From a checkpoint of a small mixture-of-experts model trained on Wikipedia.
Size: 10 layers, vocabulary 8192.
Experts: 24 experts in each of 8 layers, 1 pick a token.
Training: a variant of SOAP for the experts, 775M tokens, 3179 steps.
Below are experts of layer 6 (counted from 0) of a mixture-of-experts language model. Rows are named router (the router's row for the expert), up (a neuron's input weights, with its number), down (a neuron's output weights, with its number) and show model dimensions 128-191. Each number is 128 + 32 x the weight over its row's rms, rounded and kept within 0 to 255. Numbers have three digits each.
Before each expert's rows: a language model's description of what the expert responds to. This comes from a sample of Wikipedia text that the model never trained on.

# expert 13
What it handles: British and coordinate markers. Degree signs in coordinates, country codes and places like ENG, GBR, London, Australia, table spacing, and Thai characters.
router:151111165116177112171084103157140159122170175126126166146120107100082094153180165107136150181167109165096078165152166086088177148166151155114114144112144169143165104168141085091127125171156146
up3:099145151099116128121129145125161135114157088132128118131154099138153143094171145101116148122181135184095193070097097146125150140119097117151123095140117131160144150146217129145064137101135140
down3:172135077156172148137129113122141134219177169161109113079138144107160125135135112168115074136119115135144092133071055119134121085062095117141136123138050128155104107114204158133099151049105090
up4:126112050161132181082126140098076104116105100147112049135154078118103178111090226144129124104094121138132118145073097137137163098098153104143156107148105098160181156150124126103137119158164151
down4:166131113139134134159092123164126100094144156174106097129105136119021113150094092117117175188170119100149147167099114163142135086138119179107122146111162107119145114091120198124100188086107128
up5:113117133147159135163122154137169134142156071151065170102131136140131079156108103099104172159080088125132118122078143136120037091192168119151119140098121169186099083115142199127108111113174174
down5:086119078104139079106118099141133159118120140137142083165166107089115150091122143089115156101098140133142127136151098094101083115139184124107143114089158113126128154135122124152115083135135183
up6:163157170092097186106141074113127109150116126133117138070099164159112154147114096143104092175137157140112093126204167182109131106106149102029173082136086170145100119141125115144115151128123079
down6:114079158129103089161135046130124154187147163114120155123140104058147080104145103130148169216118160194166106161110163151133133107148166143127156129096093089097200099185131106108146057122108096
up7:088177139097182106141097160158122144137145112102171074115152193150059170105121069120143167124124152138125126106133167161124147136082178148189151112095088102112096098103091188176107126060158144
down7:092164213110143118111129164100135143133088151135142145127136193117120083124111183128078127115145191108159169110173139135105147130112171164108160188122106120117139140130145114120133146146183125
up8:120142128144126154129117142112144135150079135083130111132077117098096144100111125139112117149136129099115089121143154161137154131132102105141116097166124060114185163152097079048122170131079118
down8:097112126150174180127102084114098151152117139167111115155183109179120058116153101108121166064097090186094167115114133127148151173014172153124094080127079119143138108077104147129066158072130093
up9:159089116150104150061109155167132125074154120166115157088107135133129170051113092150098088138097115171197100124104107117085104145081112114165107099090159136122109179168102094093089164108121153
down9:097080155172112149155074176156117141127128137166130184097042146091078120077140091122108118184066092162119136133127140086124127214120124104162171158151142156066117111113160160142091120123080133
up10:133131154070082153096110123148063124099118168163147129053105100139125129094135138139111110119108097092146170115114132109102154167140110128067051145139123066104154144155163143105120200127127162
down10:132077128140111116099127169159164137126122137098111162124096120122094136150126167106204095119122111176148124121127115206148160173075166110131060087153153150111131122079122096150144088149114231
up11:134142119098131107074136163106172138129163140118153117163056093121111160110115094118094144137124108099113139088103106144088112119137156103120092073125110117100175098141151085056142124114094145
down11:102093116168097114170208074124101164101055126104054105181045082126115050195094130141105102137119090089125106154124093133107195139148113136137155172134169132100122108194126154115130121142096134
up12:157127079118171165151092134101079125157116123129121133099111144089165152104113174184133130146132114177110144179077102121162084113119124134171110111120141038137121090112096087133173059099110068
down12:126165162112085151099134180117164172102109101151098145065183115055103123132143130145106166146192170103088082056171108128100089085090123107103109118121145139181167147185126103152095140122094102
up13:105108139128179122134158116159121122121079086106146091151158107174099049081109091184120092172144102051053148149108117144113125114071171091145177118116145177096157120140130155152101086133138160
down13:100106132134148130143141160151120141127127126117135159144109141135128118094190097106101064105122099157144146129121107141095119124145061181152173143103156070148191136113093104167057110106192161
up14:127152125190082130102116105144136170119132141117152079110186091149067064146123137111162128146143102107150089142124139123122192198099149056132146136105118116095158141110130102155154115139158161
down14:199093142140174135143112102154119139125128108107082128162125098124084100117085129154116157089127086170161130152155145173140128112134144116105163146131105131111144170096119138113138162125184178
up15:069083090101075146154071115181180159076162150181105102137123116193114085094171089106076085173122094153153114171128108120107135130109127139085148161116144116027128134035121150093044151087137200
down15:097158151091101158192105068147118125153151074138113112153154143110088157133211138102149120051163112147104113102134143122110115067103110117095099155103099138193101101124130147197123086124104145
up16:152124131141159106129066144139081152148191121099082113159127114192097064098145095170119201121110128102162115138132115124112186123166123146103187123118124101138169112040169139131120159125106087
down16:099084157127113170125115065103113162120143070161112137039124124119142058128128160146187107107146154074142128172184121179156154083137134126131068169162169136170121124101133125120163150117105131
up17:147120163107157181139135063129159149151130115164133091109111117123125144087118107076121080148097133161136106118157127022130166101178149081094127060175134157155111198118098107157085211150123165
down17:157115105101160130165164121105064100054148138166196105135093102091107174151142120148114093094124175148106091155077090110106145155152119089161090171163129140153136138120162151120148156123134069

# expert 4
What it handles: Lowercase word-initial pieces. First one- or two-letter piece of a word split into fragments, especially v, p, s, as in v|arying, le|af, St|udents.
router:100131157090119124097112143116164130083154142134130124077151143136169174148170177144087114130118148184131179148104083159105120128149122117204099127149132139126075091148127120126074112102134145
up3:129182110116161083123137085127156104147124158111076135090218153138121082177154127166156101113168128147140131171134184092102149128087125131138144157170123112159172130119108152134126145088116207
down3:109114144145129157102119137076110133114152116131110164157141182129081088144129134074136078151127117115076142146163161123117151106163090106167113107123074187128133119170159077086100106151111120
up4:140188134129087146084150105129158117161182145048038129122118100110087151111143119056141175110135112115170131112126160140147102153121104133111114092115128109111136068127132164157113160152115168
down4:139097108090125154203094097107095066102172147101091072129120167147157146108100090099155083111148096129116122117157166144120173145120147179106105185123097081108173115141102115139145096103114105
up5:167094093117081132117153096150131125114138179106117119223143120128141160170083172136121099134125144138110142075134137099118180144113138011123112122113131095108157136094160184156115148152140103
down5:177101092108145104198164150160138154128125164118107149177112090132134111108160123146120150096079128098123090181152150169162152178126107190138030111130131164168158122091129082146107159141076142
up6:139123117148200086128149153141077116093088153121121090161093108144087136144088121092137123131141092148089086107140093122107165110125101102140128186135140098173127162092207121098061147116159104
down6:120165171176100108183112104108162145176134133139136100118120141126091138172113137087112147113144126067109101107058119166102225128135072142179115181063131140117156102084120119102147124129065107
up7:125148150169122094114149096138140134127166133122061165133158160114092128137187158143117142185101156164130134094121102107083098102140144123172179105138069128119117138128163166126068180143131129
down7:175149182130111196102140122116099140112151160153109086198173153129143113073132134127175113093146060131170159181102090127142113116110132135127124117165145184174137149150140162083158106124076148
up8:091199149169140087129133128143131162200171223128133124059179136142153108063143118137155125137139176100133139127142090147129127114094115163136105119133069107170134132145090108140100109127112150
down8:109144117201117142111146190132157156119181148104100144148117104126163122151102183107101140064139068126120116102133112131124145119184167148124160130159152103148134145126067175146149197091156138
up9:156186084130148120116138122134127126113139132152133133097160093092127127179136079175166142155142156110164112138161108117124166120156066126160127158114106143161083131104175094120195055128167139
down9:189114101069113127086102165168144184130131151150093114168139143101131072148160196128099114114169119106200121073117105103078119103022087151147162085112119092164142069105131099084136217131183169
up10:133135184110184112170106130178154095148168149176122128140131137104155099154098111126122089088089125139169181206087149037098145100098100135165139118114152159123161184158173123189063140097125146
down10:115138175123155127124185075113141152147144162167180087099045079122138094065095119097162152147161128168122143138141102045128152149098120117137091126101101087081145112114147193148147113079121126
up11:142125122151120126153123145157164071159110123099121146139126120149117160116117143065100086078054158077126153141045154090154143116123131125094140098115096163091126128117098108125104159175160101
down11:156117120121159123143131146127072091144094120142131115130153063085106169103145125112124088107132093120165078117147142147099144076139090176134128117143132092191089095104122052159129129124189121
up12:104115101153117146104142057132229181159104141117052140205137144096142106084106151103140092130120127182144096153112115179121131108112115164148068142130161097098107096140099154104136121075136170
down12:049167097143142139048111101110131121133134121136109099128158069124104172105074135161104084105075122144137161074109090105092117129139141098153128122192093103109117096094135206135168118111117089
up13:078111171123162169122117128137106139144173120213168138070198157087171111110079152115116065123091102065120108094140149143125143078106160155128165109105121168070146123159129168098130127108077114
down13:139115069149157137112145127127151183104201116104089113144133160136167175202114155101168128160144072190104108096105075108090128138111125019168154205113129132119141217084139122145155107145091134
up14:141111081157113076129101120116119141064114175113109149156113105158091148110109159167040126201160114078167136126152126203115137132075139150102156098146096202128149078058175099137147149125112178
down14:135112142146095100059135151098133097136082153128109160069110100218184126158101091160113117160130105170114137151137101143148122157045111139162121103116130096193104202123087151135119103166104089
up15:046109153147096106139148114127138155125117121140119066120158164112136093125124126115137127119107160125072185137111146129085153118108122121156099102161113077120159087139162187147193135133143095
down15:127159078178167098190154092141050154121187199128099119089131133167131177082081147145140110188070139108147044183155111091142127078141153129123136054161139148190086121146098119072094179141131165
up16:158162143096136106142165094086113107073133119133139128135127088128166147159119101132155113138101157133099111118089138137175098121153138126169096200101175112125100106209153083080124129137114148
down16:128077089110101141102135143115142141105133106125174127105091144107068147159121113114056161160097114187111102103074130146191107138127041097087186114158109101128145089182142117153100167120113149
up17:166094164182109120169094106136111121180121123112187169088181077147046081120138171130111090083085126163142141088081142144170077052111136127088116175129130158130097135117160107104168084152144144
down17:073162158123063144086099127102111150126074116211088166151148187158070133126058123155145094155125120129164195129123033127175082125182131102053142126147115141123154149161103079133152118184135053

# expert 16
What it handles: Sentence-ending punctuation. Periods ending sentences, plus decimal points, colons in times and URLs, question marks and exclamation marks.
router:142108185025124091157181137151186125137069098127146130055179164146121134199143147169190142078180120144116150116088148082118139154175154134129124159097169101150156096117133136149121152140146152
up3:117178155213187133092130119149115102169127148104053132135143081128155083111099183143148157169060123109131172078111152164138064118103106136124110122156147142097118085134107105109111186202083136
down3:138194149137150137116127165100138144162142125110110175208153095205130148132145113153118114177146100161169117138148130044124111147110133121146118165162096151085145184128169167159043123140166151
up4:126173151099223086158180157181123129099101164105082140190112090152128221174133106120150125139127145140139092164081066107152146147157121145138153095129173068186167167035063127101136045150097155
down4:159125150099136089172138151158148165074108124159080153077174125085168129219077091154151116145049132129127112125156108109073103129097161151102107112097138115122142073131128147188148170083131110
up5:072195101163129140130165168100110082137147122183107110099104162125121105108141165126073169140128124132087095151121108137130145102096113184106126102129170111135128172106142138126150155127171129
down5:121121129134142146118088142113123167112127114136132115144137116108141208134103216085137167159123121138125080182104129123172135131061142084070109128110132096059097123119123082133081103117174150
up6:142103124191088120106076169092113123071118168126137146131076087112149174097168093126096127171123167106102118069185099178098135139076103094127122117186150137139170172107129141094109159173165148
down6:144116098154120162132130130141094145138169149159151128147087107165185095148097136166133107155092133134136104134102118117102149085081053149161171145185162131119126158179100110106119173076130122
up7:107118146119164132162104163144198146078123096155125118179093154146141139168179122072112098108103122093124187150126082123194138115149119150089130120129085105138109118130093103124128103102185194
down7:126119107109189089067143143195062190101091189160188114133060050093090079128166044115102116134118109145106125111150095160148137151172142109035179152158166141140157166116118081100166119088108144
up8:107124126115133118140114106112141119106124119140131140148124131172117121135180136127088122145127113107099155110144136127175114117105152156123195122106132142130179171177111147150119184099130161
down8:118166141104103164169140144173166126086144119103144135114121131109120140104131102114149156090126126154133118092147161169112178159180119134116128159111151141189115081096154118149145147064127236
up9:071165137077153077119100162146146136133132106053189110140140167053120133152141126130121110123131074049142144115145116184120099118136069148153109175118132131150143127134149098150135176141125116
down9:120158129131175137162165096136131117068079139119077141206163157129145177154140165130136129149128140099133111190137138064167174151187191082149149158093172127097113124127136108082098172128148159
up10:158112143138087159144104195107173143099142122158124160110123114111121118084150143125149074113153142133146112138198055044094174078152139151159163089135075146115133136157147062099153093073248113
down10:217083145064096148165149123122142140093189105130179112136087152121130081146204127142081142125167158129122166088151145119117171074132168138135134113174141178040118153111148096121136118095115103
up11:088185116110065093139107141104084106144154110186140110097144111198157128078124143124125124039200099172181151052113152128145165094145075135129155133135155126100111147152141153101128103129105118
down11:148108113132064139172161125129092105167122105143154133154128164161171149108095163219096122086143142125135156065120162108129119091146136181077182146134111111180138129175110155072089096140046131
up12:077147101113115143138154121118155139095158101067016104138174193132174163124170128118137137126138149142176161147125056167102103142124118138098049189145151115137093099133119137128096142166051171
down12:194085158111102140157115142165150113132162196175145090104095129133118154060063110133085154163109132147139154133146165191168138155188152096143115118118043123126176118140107110114138076099131097
up13:157090102068128116095112183111081072186187047078127153156123114211098125091123139103068159159152105149154163152158155087142152141098100134124095074136145192121110089118128176097129157141148147
down13:151109154179090104072139089116126133116196087086139135120148164079095124117132126123119149112118131106148136134123121120118130117124080152132002098134113169142130088130124181127154227120116076
up14:146174101148134084088098149173087141123162148099134161135130174090146094147065155050046122148144129103106142127098098104109157149118102156132116134098092156145148171145132109155099137171112153
down14:172058185125107187120153106162093188085169074143126145097083105122159121141196168112173137082112125107181125115084160149092083128158138132160101095132150108134183079086151113116171106118136086
up15:086134133123058087068171116148085114104089095141145122184073147139115145116148142118077204144086129138144130141173117149140116125117112129115154142143127153105185137114105091153144124164120171
down15:121146140196119079153092164116139073162138149100216105142084094129150153161164109127130127120151143189090117143144156099179149128075178118139151119148088170127126154120132166088179154113159158
up16:105091066091165122150109091127135138116100156055128097166175128134117136094101127095165167148085082147189100136111116090115131176162169149122194117150129095170140067169123151156119135123088149
down16:096122133109113122065186150139165161091074120111103161156166132094171089155077136122136115129139139161106097133130080064114132133175109143140124094124086165121161125136127085149164205128093136
up17:144135193123115116106119095123136130116178092227108081157123116150126154140148155122123139102137152165087146107171125130098154127143160102137118151158180134140150112157128121123062079121128129
down17:165119140087177125145150079161055103141169149142178105094141113210152062084117098141101105109155116145148156159106083147083127142043145149149151118079148092108112080117132123074174122139109088